From a checkpoint of a small mixture-of-experts model trained on Wikipedia: width 160.
Below are experts of layer 12 (counted from 0) of a mixture-of-experts language model. Rows are named router (the router's row for the expert), down (a neuron's output weights, with its number) and show model dimensions 0-159. Each number is 500 + 25 x the weight over its row's rms, rounded and kept within 0 to 999. Numbers have three digits each.
After each expert's rows: a language model's description of what the expert responds to. This comes from a sample of Wikipedia text that the model never trained on.

# expert 22
router:503482474484514482534519517539490502511493528512491513494521513447448549547449519547590503503505499484528474461507510542490497480501528493473493513487501495454555508439492508474520475475477496518518482507502522506512525499479504549463443469491515508450477517492484546545526516527499491507479475469447515496493557458525500528522509505504504494524481488500478483501490472506505511495517484523520484530486519455521525495476528498488486486505541510515515474504484501470511475507528497
down0:471507523506484536530489465495549461523503555534522487520491480517497481494524507474518504528505517430490514475479529495461472547517529449526514440500560491476541482536499477453532504538519486496482529525487492502467526536527488536491504473509521499463528518456478450483520445540505492510507503513501498507495460483491479502467506482467528479480512461496544514486491490489507458507507519532519483497442502504501510499527473490498490487498475491506524498508494530469545517518501513
down1:532522493490531526528515542478470519462517462464510448489478461461502519548475470476495498497496522509476512527516507490467521479499512484499498473456481489481519472484500492545521524494512499498506520501472479550500498474536469538491515525477494533504509468494484530511531486495514478465463509490486504539485499515479454519488491522528509537517521513514518484449500503463472494507487492495481577486543541510498498479500518527506456521548487512547426496537504514546458480501496497
down2:513475497531502492517462525524498501500492473496539498447446505507473474516482509532527527509486499487478499471492493486549522470538494509504522493516503523521547515502485531514458543499469430529505514464501475485552499497472523572496509507484507494495482496509508486525504574507507503486507516462463500480475535472501545514511502520496482517491522516520496499491471449481477489501504519555473489548525494489479467508529482480497524475500492438472480520484521478480463545455503523
down3:502462497506536492514500534537488512499501514488510515520493468550501527504519481537545462483506493528501486479471465509461478492477460505445492485511497464481483514488499529487521524504538476453507490491491461478501509520481499531535507509478489463512478493481413505518517509519503453517489536466473515510524523543511504503532519539511524502499520492473505573480502478538469509499553526535497503530517516436528508501524523470489494507489479466461513461535498474466513478493520471
What it handles: Word-opening prefixes. Opening pieces of longer words, mostly Latin-type prefixes like con, com, sp, inter, pre and ass, as in excommunication and faculty.

# expert 31
router:510521474467493499525500492511499502517526533528482557503535507491476507531506488518533514532514495550533522494508491515458534534482495515465459510511521453471545518472499481503503443470478478476451475534494504534513529499493507533462443480510471471503502495479505547524500489552488515493542486468470490463484480471507454492543492554521469497542514487486524482489497501528518513494474476548487482500478523494520487521515536463503509503524497501525464468518474483476496479549525473
down5:471466530520538490474500514477510470468535498500546476487492489522488508485559512482479469552468515489463506490516566518454459485463503530510490472458473511479502495513502484519507502516528492441474534522519494481461499510515498471522454502481534508520513499495520488487445452523482467520541485480499504519522488452517502490530537499517520509456547518508490517510512495495496495482510519501515478542506445508469482510477537478510492472529478504538507494503479511539518520523508565
down6:487540531488496514497536532508469504481473519492537529490509486526512530553530484513533542508517483504481527501498523520508516458516515516503508499500508509541538472483473481480494493494522497454481547511506503490507446501514479474496478485467521497475493461483497447510540543492478491476479497495495500481469475476496551543459496516553524471540509490509504526470495514477551497468511477523446503500444492486531473444472518514492495545505472495491503481490551464495451498518515543
down7:436499503519521495499530502511495459506558453520465488489495497481451442503542496508521461522535514539513523519465469514492547497491492493482528464505485474459506495484513506472485477491513491491445502534529480512462510528516554516541451513477521495517478487490502501535489492495461481504548472541534495537523507461488533504480498529485515492556508477508549485507511477490472487520484548491515498477479472541513494492522498529499519487501505502472482460484501557489489478501521495
down8:492472498519466510530449472482483492491499483490486506527458486530542448511524485461518473507515536511537546477479481526515486501474488496488481522464463501550515488547524478507470510500511491496530511488494483474451526521521516495519560537477473498499471454558542467553465504555484517487496479500562498512540526476501495505504523528508469507483486512514488523472485536497514508499502508501504516472463506510495513503508512496469465448497506482522502541461493502458525533460494510
What it handles: Biography auxiliaries and pronouns. His, has, had and he at sentence starts in biographies, as in "He has released", plus some name-initial fragments.

# expert 23
router:506494532490465508534502512519536504541523542492482525477497528524486552528464494556547527526509479509523518496508495510491493484514504509480485496526531489447554512471483526494533459475467463487499451513492479521533495490459498537457430478510511505465492515474518489503519495503502508494499470461467509500458540489515487474532523519529515491539507492513482486489461498520472488486524481501508490528477516457495496513458527491511471456498525477542493486489449516440529474527510494
down5:485475503517499499534486530475520483478472502512533476530507493524503503462520439464541480473485461505493518480514495503496518513504504480525467471488503485521493505535505495512530544525529511456492493535490510535488493492492536508475528510518490501515510485495516439452487536500510518510474439532491528548482489518469523461522458498509488493457530526519510451475523559488469520516531467474521513505479466481539497485502487474523456536522507480535513534517475501472493488540528439
down6:506488476501539529496514535493533502483516489521492533533539508462505491510509496492418478480509462485519479517474496480485496530534524536510500499501516491538526526505482488530468529450489528476527501484471511538468503484457546504477554513542503485533503496537526501526528530460497485496473517477534490461494459494473502490504511475463462511455514521510482539481513485523496464544501489509484508470527516452469497495466538482511452492501491521487503540457489545472492524499474484
down7:470490499541532540508523500500490540448508481503532504514499480501534534512467503513507493482446527497495455523476505496543491503483469503532488406504497464531486507514532503487472489458521511528514473493492482454474485508501532508473539484501493466501498523524520541527520493502535520540491489552488530480544489498479525478495455489490530471498481476490518504514498492492502533503480492472501503488518478524515565484477541526498529528514523531466475474498458475535489460489482458
down8:463485479519490515485515510486495490515481518521499486525514506444485497470496470541498489448516501505511502520444457482507540473508485519473508503503522527468526516494505500452539514516526526525525499504532530522493528456534505491534512520506479448512488519508475496473514537483441503505517509517490511483490513478468514488503522491454480493553509482507494500470506507530476460510451508535484519546523486503499515518458469462522549450470538493435510555547510508513527487467502486
What it handles: Openers and line breaks. Line breaks, opening parentheses after names or titles, opening quotes and first capital pieces of words, as in (born 1994) or (Latin.

# expert 2
router:470484541513524535500498473502527463504492521510511493519489525431475510529468513557544516489550499523555500502513470495498514531511468537496493484504477471498547520514470531454496467464427475500492485537510532535508517540521509513493476517534509507509504477502532529479531487523510503517489461462451502494477495498506516463539491511485491528512488469535525473492498537516526494483456482509514485532458499474502482508502519500451500502482536496518491523453483488455501465499514472
down13:510507480494527500506433526499518527528496478502470496492486483534510472553499466514520480520494494486501508532535518540519496497501475488516496475498550515495498523475487441501496496465494535469470461455500498520530528490506492472483415495502534474458491517493525482519515517473470459503508464521461497510491516503483483485496486535551502540520534452525515525479468492503514507502512508479503523490501478509466472490527535497504456469508534476496583532529545484513503510479513514
down14:488524513542522506519487489488472482491515501489486507485508534519476492517482494508498511516458504460544500523491473492542491507480486488540478520541486535509518465483472567476516504496432470545511490499452535481527532483472428443498540498518494503508539521506513514494481521480473527505482512471437526504493485459518470474502461483522486478501512493486502508483540494471517518490544496434535491472527512511489519539520505502478508532481505503467534501514489538467488521505480524
down15:474529503523498470515503481474479504491508470508491475495516489525499494534487491497461543489491490515475487496503500455479551506471473506463513532512467505484479463514523520501510520531494539509480492489502494490507505542511517528491561509463514522443542489503552472471477473500483502478523513503529508436537495527479533501459514448483506478514521527480468498499530507510457526506509560488533453459483461573470515524465480513522490518495515536514518509499469512496502490508479552
down16:461502496513535527515478499481539506472487488507469525484548519491462456500501507479495485485523486470470501551526499486525468458490569523538499493501541540512526487476523495525494511494558507447522502545428499506481539526494479492514538516509522486474519517486524488504516519503453503492513491471544508535527525528527478531537477488486503489498506499522476446490492520509532447484470511504486495501513473515438497483493508464481449485452530490484504510489501484494503494502504535
What it handles: Pronoun and noun subjects. Pronouns and head nouns after the or that, typically subjects before a verb or comma, such as they, she, family, player.

# expert 3
router:512511476529481493472451500490494505534478536491501519504543492472473507500472501518553525474526483497568536484513491485490510516492470509475464463512475490492535501488443541457514523455477483498500505516510523493517495492506489507467434495486527515468569473537499538496528485522504528485517519491472539513477548505519497490535439527495518518521521460506522497484484522523518482509454469505506484522461542512511464499508528486468490472494541486519466494499483475454502484525507489
down0:550512537501511483543521500515498508475526510557487501493477499465515481499530506476513496503489493505487474497490520551474555452483475518466517499445497479508495503516486511533485481527487485507505477439501559512495496555479510503444440498528502479491537483454517462512513484487490478521516539469514527480498477511519531443504487525480507507515510529482507468500525488465492562532522505494494506477534452502533533511498526471439455514495501503482526492479507504506516504492490467
down1:475523495517542445508455487506508508578503501479528486546523462557504520458485483515543492492508547503493482505487511472460492518506552458511475492503536481476507503488501542522481479492522496476502492456474489467491481505502507514470487504445525490476521497469502529511533472484502517466498502510500490521497527527515531500496532512506523452511491524506533521494504471525448478504506508503481531444492536496496480499474485508513530504492529480508451544536508474474467459499507562
down2:470553511476494505506491485482467516523463505528523566532501502483470480496537471555526497475488504481491523579483531481492506488537490478465530497487484538518490461510521503502509494515517491475503518522518456457488525504502539477509543480496513487508521475454475469468458487524517504501459522463458479488557488517468528502491486508485515469485516473509509525511497520480517469475498501533546441524522488520479461505512518511487524504507501510496505499510501479515472439539508547
down3:485476531527483491496540476473513474527560518492533502534485510497474488433516523494513509463507525462494513440521481529517477527488504469487512488457492499536515470515508526520560425492484536513496480481463499470485492524522500525495482499511491510510509491501497486527508459455493519532531512531478474468474510474563505461511479492497535511514491563495457493514503505492505492487517490496476458473530462510501463515518497526527543453490507553485496491524524502501497517484487516
What it handles: Proper-name word pieces. Middle and final pieces of place, team and company names such as -burg, -ville, Sarps-bor-g, Mits-ub-ishi, plus closing brackets and commas after names.

# expert 25
router:491480491459525487562477457497500493519502506528463531513523523464471557495450506542575523489500489545529548504501479509471510497515457525484526512494481502471553509511474514475492509486468454449507489524478529516540505486504470509480465499487479518480480494485525509525525527537524479525477517500459481506493519520501480488502512535497481519548517487538516519481514520488521448512469486519482498541472495447524515479482491482480496465506501518495488495463534494462468479507518479
down0:478522491478534480504467520482559507512489533495503500492546497498495534529508542501460531489499498514487508524459465468479486526485479544528523502481484406479509465532460505499477488493497478575517494462513530520526517541486480508474501497509478548532492498479498489468527522495517504526523507517510513505463533505472438458505476487503464471524472497492536488524546499513493479519532500475492506503487520525495510517480500452499494524495484513504497501497473465548516506459451510
down1:465494493506473521450495503467508524537497486467511488495523481468513495477487547484485522520503497466510560493546480497557466494522504492503500484488509485504505465488487519526465491541519493529502528494508534491440507513503515490510511460532498521465488505511511511540481485479489510504475533478495515489505435481486480510506552530485517459507504528492517529500437498511487508500493496494518482519484461496535516488457543532537555495504506517497399526469485499496521471539493523
down2:504521515479521525519512482520482508447502504500497492500523458539494455441530529532518481486483503487475530502491540534491461481508502490499469502486486515518486536467438475560502531505476520548456510503497488473491495453463483477510492483493528489454504513503464514518512534523468529509527506522562526511521493515509516453483523506494524479479501480490467485500476475449455469528495529489527465529506499523509480509506541526471517506470551530511466531497524522538488507471508488
down3:490465465513489521493511467487500477507540507509512515494495537484468466485493505499495528496489495455508532485485506523474508517495514518496544469503503496458526499503467557479496477463505529503509530521525504509487532476499438516498514519554552494472488516512508490481523501514542475520460497471535508516447510498504468481475500482526495493493462490480560456487479484476471581501523554523540495455522491549518512455513487484515484463550523462525485495462510506491495509519501497
What it handles: S-containing word pieces. Word pieces containing s, such as -ess, -ens, -ers and the uls in Tulsa, often in sports stat tables and team names.

# expert 0
router:500510511512538522515495479495499498556483531523465517499513544461482520494497487520502521537533485539546532490516458521480531534487474491462482498502514481500509479503479509457525472476461455498497449531477534532558544500521505515484462485518503488505490501487537505509525467539546497501483462463474507478466527489505519459520472525502468517541496451512507460472495527504526501478495468530488493550481525466537504487506519493481530482507545485537485516478489474477541485521516483
down13:562529498522488527501496500461508455539479472507558513471490533459483512551463513505475506490485505512479491480536520494501479446465485506509476460517495486465529488517503478496462517545487484504466492465473556522483499501487561507494525468525497487486531533500509518514514464506486496449516497497540512498506516505517536509512494484500522523497472456509451569507508466507471459530512484496556514495489480492511517486524509495516525484554480513532506490509458486460517482492506482
down14:528506527510505498455499508474520472467472457505516477515479461496473483439485466511578506487468475493499482470505466529501486496500520519458506513482536506511508536491468465516525460519528461492553481516508486495475510496492527521515483538451537514553489498495472519514468550497499460544495543484510529515513480485489468502473527463509456511512503497535514507500502503508489534524528519495528491512526501507495507482513461454535485505528518512520490436553517519500482477510524476
down15:496542479509487476486512475510514502513507517508468508474497521493486499453490440555516541467496501537510444511498465471495524490523525516555501528510477535526530472486497520505526506491475491483485506479536482509513477501480531496499511502466518530498484505523513545499519473477468471475498510492527501495471473504477496511543507486463470475527495533479473527517452525503480462500453514543509482536529497530497472560441496464524564507510525485473483533510517514497460501485541463
down16:486461464528452523520511518514501520467490501528506529466533464490500498478466530504460505516485516509519504475500505518467521508513476435506554477485484513534481573509535526497497485522463478512517497495518474488506539498486493474504574495529498477504510533478504500491510497493508561490523504480510527479518489481492518472514497503515479517466499472477476496483532505514484561484484481516491517484454513457572503471466499533534490493476475493461549515446508467487516499476521504
What it handles: Determiners and evaluative adjectives. Determiners and possessives before a noun (the, his, their, its, many), adjectives like leading, popular, plus table pipes before vote counts.

# expert 26
router:478558502504520464520486457500487495517505517520509508520494508450484550474471501535548527546536510507508488497527470515478535481475485540454492477540491429481559474492457545485496512495449483497491492509497529525544520504502472519469461474500514480488502493477513528519501520533502463513468515525458503477479500495494508464494474528480488539519516472528521501447496541497527484489536526524453486514511507488501482525468516513494539494486516479505469495469501517472521468530504480
down0:541521433498523459487477485514489503545488478485481514546558476485511521517491513513493472481493534514504504477509511486492478467455506470531459482504467509485523534485509488489496479478501490513490532512500475467510482489511488515482483527459518480531491497485494541496488481528487479505508518477467533503500509537482471513522535456461536485501520532508486514542487528477454473514574536473516516461512488540537484520498527504493507511498545492459458532507555529465500472453519488
down1:515520521497503466500504472490509468496506532494449521522492485543464489528474459511518512500495490499506505464482494496492533521513496487501483545484471488521536474458500487515517564516522457497493502522503525535548487511482534481483455482486517521533484476514489492531470486541513503516534543517504502503466466472508477522546552499488466479515489529544512452501529472484506501490526466499459464485498524501481470495454464476503508479443492488491512509487499499483552531520544569
down2:518498497547510514516460525513494515482523485482556514482497511480491489488487510511483477513564538466514532525505475495535496492489506446481494492504510505486545430526494465475548518487509545466504486484518528499517473546491490492463502521501486472492551506515499508500512521457497551507491505472522548488515528493526488494466525470519484504517508507504480494452446507450488490497501484471522496453482536465473524475472464548508482486525505536497533491521505458466462496526487537
down3:493507440511501537519505517475505476495535467527462523510506446457466495488504495546457485500504494472507520540478482504486498527520497469519509500538498476488520462539544512476501502524494506497509522489534533452503484516504468493528521508490517534484534503500518469469485467460453462465524489496536500478547536490488516493459535511497468488455515472508485534503513504539531490507484494526527526524470488478510549513498471441470513527458557540487495505526471477505500502504518513
What it handles: Mid and final word pieces. Suffix and interior pieces completing a word, such as ent in Coventry, led in Wimbledon, ad in tightwad, ing.

# expert 24
router:468527458484536494494488474503495508531471520519485515513502499484487506463456523533540495516526486536508551517507469551513533505515481525479514519495502461478551479505460474444505499473478468482490475526477557526515478503493478501476464497525522490511463497512533510532501488518503460459483521491450491491464523481517496481541518535506461541526509475519503473473501525518518493536491490501477514549497532467500473494464564520480494476501524486530474537470511517487531473517521462
down0:513496492517523485526545462493527491438505495500478486513499497460486468499538491499498511545495458495530456508505511464485503469543469523496540529521490485501482520479508547479485479462539504556482492499520503472511541523509537481529516506496496504493505528506532489468490557480484492444487474535536483499508500477505520507477528464503489524507534519473507478491486519458533509463506493479497489488513550513467534494520515489476565515462498461517463493479481531488447491560488514
down1:469451510481470525471519508465496486507473562508481489486534492464511494569478531508421476502472492510515488487467492466488481519485571507503548501518554495521496482534541495498509511514506476476530506519477493510500497511500465472510561489503500488533501479492455493501490482479495531502518470490509504470520497517461486512506482457510517491511489462480490480518543514513506519527531495541502523466504507475529491537503505493483501491467524511537523494494532530476530464424512490
down2:487480517488497494484493520469522512510494489506494474528516522428515534484511496473430491487509514514468487476512512452468536503486473487496481501456489465505492568521496511525494482481456502491540474497452543520533514511491525529556525470520517537515511520480510503523499473519539474528527503512477524489461483496504538443467503503443463480508512471514516457520559515503502533474495517500486456506507502509515492544511497523496512497475492530494527530492492485526485475471532543
down3:509493507460546531494521510460532476527469467443515472501483513491523468532495499518514534513516527513485505502527496481519483479493452537494479470482495494502536494505493477510442500504534524458498489473483545532508529490520521548522516515499516464532494514530547506510493467474517509507514466512494528483451493511490506517478486525480498541485489524512473486510498479508438499516491484452461546467497479464520540510513470479488536503490513510543454552555475523462486480502477486
What it handles: Verbs and participles. Past participles and verbs after was, be or he, such as used, known, released, heard, associated, plus during and verb endings.

# expert 17
router:482513498507533503522500460488534475503460546512529493496510567493466526506491504496576496523559482529543520504508477505474493543486465470520491494486522467489513502470483506497518508460503493508464486515497510506503504512472549503474435496517489508487477519472532523542558475513512477513509473476450474470502508487552509475536533546502494516546497487478484488437472494516490480528542482507510507519491509499485500496483515504466488523481524497539464468486490497471520482528501464
down0:466477463518506491476488491513524532497500505517545507511492541490469454510539470508459500486488518468495476483498467515546490535511566495514523455524421556520478507483512516491528512483469528452513538518483500478494523529521525511523479480515523471535518517514476511495510464484532515479518463460493481498419505490477515496493499461471492502469492526495484500516503531513545514528451485468491517473489501523512494502531494544524502501507538545485531495496499500462476502508485493
down1:505510500487492452536534555514511479519482504472493457559459469499497476464505490483516475505479479518496547531506491554491498463482510491469521496479490524514507470505543490471489479511479509496522510444518512520504540493491477512512493488507517493486480536462541489504533490464507498473505489457454466439507443466516499509488480495543506511532518487512490509440500537495498552526527467481508515477504524490531517488504502465505541538496478471509478481532495497533500534539519540
down2:485486481487514509520477492494495477463486475498503495486510497519463521474502486574469488505524494508481514472487506495484490514520489501512505491468493494466532513508497518508487466468504492488486519534492488508504467497492489528637463481507528485491511531486516483525511539551491503508479474499523447477518483505508513510525525514480534501535493505508502554499497480479488465437485515482495481471483509477481522502492533505506506489608505515514484517497484507465506477487532541
down3:523490516545486505495538543494483506476526505524472520533505472490484504459523495505504489484499526497495493510481455468471545499467514538538498477518496495474484538466529491479486524447514529513483487530540531557523521505509490468528479477478481531490497465529435498514524462533506529481499518520505525509501479496490502512492508520474432510513506518458487465489506502523544518498480497519442479499507502461492528491488530470436482481502509517544490445450487500513507492530522537
What it handles: Word-initial capital syllables. Opening syllables of names and words, and months, such as New, Al, San, El, December, with el in else or eldest.

# expert 19
router:476484487527501514513507473519517491540505552502514524504483488449515510503476501508565506521529492521543539470502478507490496507505462521471445497517507453476518492489502532490494497463461463480515496497479506561523488498504481530465477521523502490528530512511525513526526500527536482496516445455494545473477502472488502481499512520507461543538471461503517468491490509524523478504521476501513506504485534445502462502463544484450498516519523482528471531460503467467506494526523455
down2:523536487503504526514519551519522534472472511481494477503518525470458506571475546513477530526503458520540524471476558537496499472514518482525503465494472494472555529494491479521505489497491479502505486482509471539479512463481515506499459523472515515551501513520486491513489464503520492496484496455491469533500465486503519518468483497434505519514494478502496531482485504463521505504507509466523537488479510490525448539538439490520520531503466496510496482520494504494473515505494433
down3:506488551515456513536521506538527528483465531507534475526493498469506482535504529497507518502510497522551486482495464471494469508498447493505467457520481497468527530512529539487491470515505501503523509493513546517461481518517487524477542541519547478494503506541462467477511518524517507539462471466490516479493481500475481562474470506540490502478477493488504490483516467545516485476499489482485513459530484506500450486465489518493450517521505543493506529439504495503461478509476524
down4:523539488474458495475474514492488495510522443537520481460494481483506506490526527492507502502502472485512488503546487529487529482510516528506491497521490514494502498560458524495506511486512458482514495503512484505516477549469532517507484505485493494438526522506531547537492474516507507509476491505505511450495481488475544494490523472484518474525479517468509494476492504484582532459464493493547522487437497512504447512469546521484494520531475521561521479470541500482501508498453522
down5:491494484496492482490545489514488498517505499489539497495516456494527451519482481419410463513484537504537463471520490455495497473504468524472476497465499490526534503534473500513481537489488502508520487487510499495432498524530495515484514501493501478562506480554523491474453503527527495501511474524492533467532500530489525498490464457485457528488510504529514497528492512538524496533528500471536508513503501517522517526480559488492515498491519501513504512443518508527500497515476502
What it handles: Clause boundaries. Commas after introductory phrases, plus periods and clause-linking words like which, who, when, but and after in biographical prose.

# expert 10
router:480500506482527521501482534479496516534542540504514525522499492476468512488478513506537518493542553515516541524539490520490508547478439498490509475499469524438547471490460524457494489470488464515475498521470522496504532473492469509473450517494485513503527488501549549542525492521509473498509497464450483484477490516505518481490460529488470500510490490508517492471487528514514470521540487510503470538485515486484478492517500494453503508481508488535511497487518464473487506544578489
down0:499513502468464494503462556490508476482541467552502528551483461491501497465530517491533502532517532520506463480524461474472448498476493465460475502501504493490499481524502529516491514521510462513513546489462497498479528496481501488451477571445461486507492499444472506503536544505489480499501502489515543511512505481508487482522496525537530483533498519521516545464505501512458550509471485519474515483515475496507552507489469491530507483547521482500513520509484469521495512478511493
down1:467487522564481459492469519487514489460447498484535526520516462483452525514517501505500534499533495509489470502450514471481550498487533498484508491510501479553501530501491490532502485539476513519481520512537531489470505530489528445517491489521484516527540509475489502525505459498508518495531484561496531531468499484506530509475482466510498479484502511516474494502553485443478500534515480460485512455469488455451530501469489509496517539537505476506499498479525508506523540487486470
down2:521504499469512483500477518530505498517488568500500523485501469485487521476494464482518487491511496561551508485489511475484453481544510501491520461425500514487535461471515544495476475511510518517521475492472490490522488507513504488513474467477483511539510559522469538484496540538465487496512543469467516495492473493510554503560454530465518492501499448498517494512532508483496488490538501540510528488479466491473469498501503488489517492501549502502470442525493512543516496500506497
down3:511475508519491477500464484453535488499457504525558516514511484503476485504528481479472566443516498497546507465478496531542486494482522473532467491482475519534539494523537570516491496490499495499495487498520466505552508541482504509500483482502473453519515484464524539532524501479485515503501535511510488445531497454496529503466487495474493522468483457502495489505536494482527521444506498486552502481536500526507487493538470539519480501518488505522473483517514451480495512483502494
What it handles: Month names, ordinal suffixes. Month names in dates, the "th" of ordinals like 19th century, km, and inner pieces of foreign names such as Srin-iv-asa.

# expert 27
router:507514465503499497467510492542512498516483527505467506506510478482499514494450518480541504547522491542543537475508478520498534521498480503482513511531519475470520495521456492443522487465454486496505476529486568526506491473485497526488467498523477491467472505506508521539508479549498473507521494472469497467484553472513491493527517502544447501533517482487506468491490506515491498535467466518510520543479526463510475501466552506514502500511545506526478514472533496478517487514536431
down0:517489547557502474517543485459506500464453511515450459473505455508503486492529508537528514493488502567514483510487504498485516531462458477511439480488520502477511522466505511515502526496513511461514515524519549525513475445492474500503440495491521545506527501517518504475512523461532461543495515483481486508493477522550486488481474499499479516461514491490495473489530454514507494488538493492495523513541492510515504513516520494505506511513550520496479437500507489516456513483481461
down1:521460494510504490498507527479486525490459523497498501503458534485460481497490498481441479516493461519527501533474494553510478498487490479496555491498511475542490480520499453544533485475467531511508486483466495510543519507551518475521487517487469472547469512508501508498496511431456501507513501474528516516452519541518466549512475496548502475476526532506465509543440510519493494515493457504490498547541495477504504503508492514555494511514492517537495484464464494511493498496491519
down2:463507487534488500494525505505513528532484507542510473516489465495503490500482487485529523479498532482547483517468529482479517494485514523509480541478486537482482516500497509524472520448501476477501490507489466551483516573496498455512575537461502524498482489510463518496520513514527540500442527462493479526487509490448497475471497504516477472486516516475530508503488501524468518517514502483528559464529494490525497504462487479477489552538511533470506541468463513510466469507465495
down3:480488500467488491527520526515456516548468493503510481502531509537496467551480525477537501507500507489495516512503525481516525528494507499524470483515561488515440483470525520498446488502523481460475506506474497499535526515503494503489577497502504482491526547546489519504538488471431484524498505466507490531487500494496492496483498520497506491495501518495531449492444519558467451474488509518520494460509497523510519506459517467530473473469489533518492511494476474543503457536500497
What it handles: Prepositions and verbs after subject. Prepositions joining a verb to its object (with, for, from, into, between) and verbs right after a subject, such as spent, send, forbade.

# expert 18
router:441501495515519503523512463522515491530494519496519524517464485487475542529479513542552516524521499500517474477565524521503496534499462468546517485521469474474525487507480534506523479448468472493439496505488526504522519504500522501469427519533487488484485507489521496541533507507482503491539503485445509489500488450499510464527479555469503520525492487502466489495447493517520500531527456517471501514475532502498494527486478476485526512486519520504500510461476482467534471499504471
down2:483510473508497494535488477525506533489481514490490494523515511526505491466545505513496497534459478486503541488531572511466522477518477426500480493496491526498507544475522498466495517488469494512489526527487467502472527486522498510487432493515515516488513486517513426480513497504502521520511485531535505543515486532469504532479523500517530510511492495533508471466468539535533538516479493494454512472523467433478511506485483546505474472495459524487479483503499495510552475509467465
down3:506543493473475488491481496519508505480479472492469476476492459450504488508473545487550490501539474471536525494507505520495482527497499520524494468541526482479455501495509524491479508513497549527498538523491472454489485516516500506516465502537534476474522531517482483508490488482477526508504471497479470505524502533505455445479463508490530564510466513547537500469504523516541501473532469486465513475531470495490502478505502507529504472548498502575483556462485508479517513501487487
down4:470554486470464464489519499533450479547498533468466505512465476558475496492510506491496521525485504493514524461515474486511496486536499525493455482491517520504544540525474453482499485528539517467477520496510483457498450529468470483523468523493497528528516531520502525527504523511487490484474522505517477532526476531501515489511504522524483489530504497466473479508516513463473486456527494574459473514524483517537498460468513490498493499486499561532487516496527488470504496470528510
down5:438502493497504516483516492480499506489493500532507495502495492514509506494525515471444480524504501511524493503488430510499432469506487516499507510494507447517542572499516487462492517489537546496522484524557530471479518512537524525523568503478479531463497485518482526478497491526531506512493536501552477459500469555459476514471469510476529486507495517507507503551503504494527482505490526499500499467505502496496493500513492482486480479490474442476441480485518509497534477522538494
What it handles: Early word fragments. Second syllables of words split into pieces after a first letter or two, such as b-iz-arre, c-ig-arettes, h-al-ftime, s-ing-le, plus capitalised name starts.

# expert 7
router:507514511525513514527484471500538467516513503535527513511499516445448522516457504509561498475515503514508516473522471487479522498489473541485519470528467490484531510522468539441507483479465474477500487534511531523515524527526479534503450524534490492497538475518551535504545484530501463509484482476463511501456478513555517504497495541517499535489492494532537496486481536529481447475482477497490513529468509487496469493527502488462498467470502479529486504497492491483523455522540497
down0:552533495506465493470509483477475522491539479491509520517464485485492479515502489500438515528478487492528478493514469486506531443448500560503475488506493512491496513523474469487463495426477524507507531506527503499484523499537485512493472515473531475491459481531518487481495485459502483506481494475479482544493521523512459479536514505498523462507529519475501470514505552552502512507548508530531531539472555489508486478504566511482525459513498496483512495494508456510506535497500517
down1:473539473476537496474530494476465491498503509516495526476508521448506484485500523520453494492535519494509502521500475495489474516503509500504476527482494487490516450525478462541474505472507494522524475549512514535482503502502517481492465495500499479521550479482478494470488539435569491496528527497469485499464546480481494506491495533504500504458513478519532506513536543541517506475501488490509515539495495524528432490535537543507489516489504541463471497503460502436541497482520471
down2:468493519516472477508507480518546488504534486480490495497494525521479509485494535527518540472517506498503517486482529535483466494536477411493475534517520571465532531448507506501475496529485496513460505476517492497497510462450503461452434479527511499501516479500477508502516510518519538508522489516507476444493485485504470517486547482536472511528500497505465544462510496477481524476439518510474487511518492525493490480504539493538501486501518486499493515523511543500530502548488477
down3:447501485469545493513516501496473517495495518482472515456473495493535481457480466525502517534512506527501452465525484499496477519485542506542501514498465512529535531509496502511495506503521499475491505491506497474468517515482524551469484485480494488499466491470472509489494518473487533508520491481457505487461493513484490477471514442511499513533457502557467493518513526538501473522451466518552536550512505499520496548516469542507542538481501505520517470498505540443511456495539508
What it handles: Name endings. Middle and final pieces of personal, place and Latin names, such as -enes, -us, -son, -ia, and first names like John and George.